From a checkpoint of a small mixture-of-experts model trained on Wikipedia: 1946M tokens.
Below are experts of layer 7 (counted from 0) of a mixture-of-experts language model. Rows are named up (a neuron's input weights, with its number) and show model dimensions 392-447. Each number is 128 + 32 x the weight over its row's rms, rounded and kept within 0 to 255. Numbers have three digits each.
Before each expert's rows: "gets" lists some tokens that make up at least twice as much of what it gets as of all text. This comes from a sample of Wikipedia text that the model never trained on. Tokens count by the router's weight.

# expert 6
gets: "0", "5", "4", "7", "6", "3"
up0:155159150178121240090152172069140112132156107120131087090106159085131125114095145143126128129132096136118138135098124058118137079140159185121134123136128136188134147106

# expert 23
gets: " and", " a", " &", ":", " an", " ·"
up0:122142114165163159105121148160143189149090098154143134154180174148191114141106131176190092105099089138131163198185088163137166121088152069156147137163129178203128075108

# expert 1
gets: " for", " be", " is", " was", " as", " with"
up0:107149115122116147130115101113088150100137109101127144138126119156150170143151119134169138120083122127090144093162087127105175085166064142143156141142069089112107155126

# expert 39
gets: " ", " $", " December", " January", " February", " June"
up0:124086172090184122126069147173181123111136128143139111069157113204135124065127113175128110114100131101095103090226143125169112080132039113138131104141174136143103124164

# expert 13
gets: ".", ".\n\n", ",", ".\n", ").", "==\n"
up0:092146084122134124151128115133132111130133111145118135169137134167115111154165076172159178123098082166115070168148067140126144143105134111175178178078136125106083139150

# expert 34
gets: " ", "1", "2", "|", " —\n", " Produced"
up0:158122104116136090108108134117105139172138092141172163152118068163127126148106138143052108057120085164115086059121070098139085207167136121137178130049099146142100165123

# expert 20
gets: "5", "0", "4", "6", "3", "7"
up0:125135138104103144086112147103139158066159115117080109143156048080094107108111172126107077130120151068134142126172155159122140169095167092135109106121165061151129122161

# expert 4
gets: " (", " |", "^{", ";", "\n", "("
up0:121126159188130149153135172076143143048132183101181133163149086109109135114182146100137123098132128051139184064131122133095130107100162154129181152113173097095145164109

# expert 58
gets: "6", "7", "5", "4", "8", "3"
up0:085143115126116143121111189101126106175129132108131087104104103186117097108145126137072150111135149158140117104169132167110135150136150158180096194122112112192116185152

# expert 2
gets: " ", "0", "1", " |", ".", "–"
up0:091109129128133092202140188141150180093136149142116055146129115142159173109104215118088117045107187160139126143148089079131133159089164124168118184176077097057153169094

# expert 32
gets: " of", " in", " on", " for", " from", " by"
up0:142109137125123156071177171102091169155184121102171104106090114139141102169125145134071114100157117113121100120180161123073165111104178110092163063139152033120068097159

# expert 16
gets: " that", " which", " who", " the", " this", " it"
up0:162177157108122084139151104172133155105147080099178159168130124092074125097131082099104106084091118128152080102134147177102121177106145130105168133166147131147116146102

# expert 41
gets: " to", " at", " with", " for", " in", " on"
up0:110123109112140102147069144120163120160158082141158222157093107110103154143166150184177163097160166112135073195111076146136149136146106090103125132119177075100132120131

# expert 47
gets: " the", " The", "The", "=", " A", " this"
up0:084121154129148117159129130104118148152144134100140117074111147094064101160067116095147103152110144130092132080123128155115144144067154106089142145158110115109138099101

# expert 3
gets: "==\n", ".\n\n", "==\n\n", "===\n", " ==\n", "===\n\n"
up0:108148186148144112160112161188131121139079170057114077129122150127098041088153170122141143117137086095165114113139142148130123161116136149150133099161161141201137100139

# expert 35
gets: " (", " was", " is", " were", " \"", " are"
up0:120068018111140133152119089136124146059134144161128092124149146139133120145097116163124079103078140111147130146054158090082056087079152107154121081153106173124165106110

# expert 8
gets: "-", "|", " |", " -", "===", "="
up0:124207079153147166172116094177164138099171101208113179174145095065089109094112142152165141091102100134110114128099156090102147098111095075152170133164107136148131167163

# expert 21
gets: "1", " a", " K", " an", " N", " F"
up0:094187103120172144174136178087099095042144065151066096134209107197118102144142152127119152173128115071115153115089142173124160172142102099143093107119071142122171121144

# expert 42
gets: " a", " the", " an", "==", " A", "==="
up0:112124166125108106105111128136125093091111059160112140125087117085148134104121113128140131153153090118081120137132160170209153144157138132081109127149121143117145126143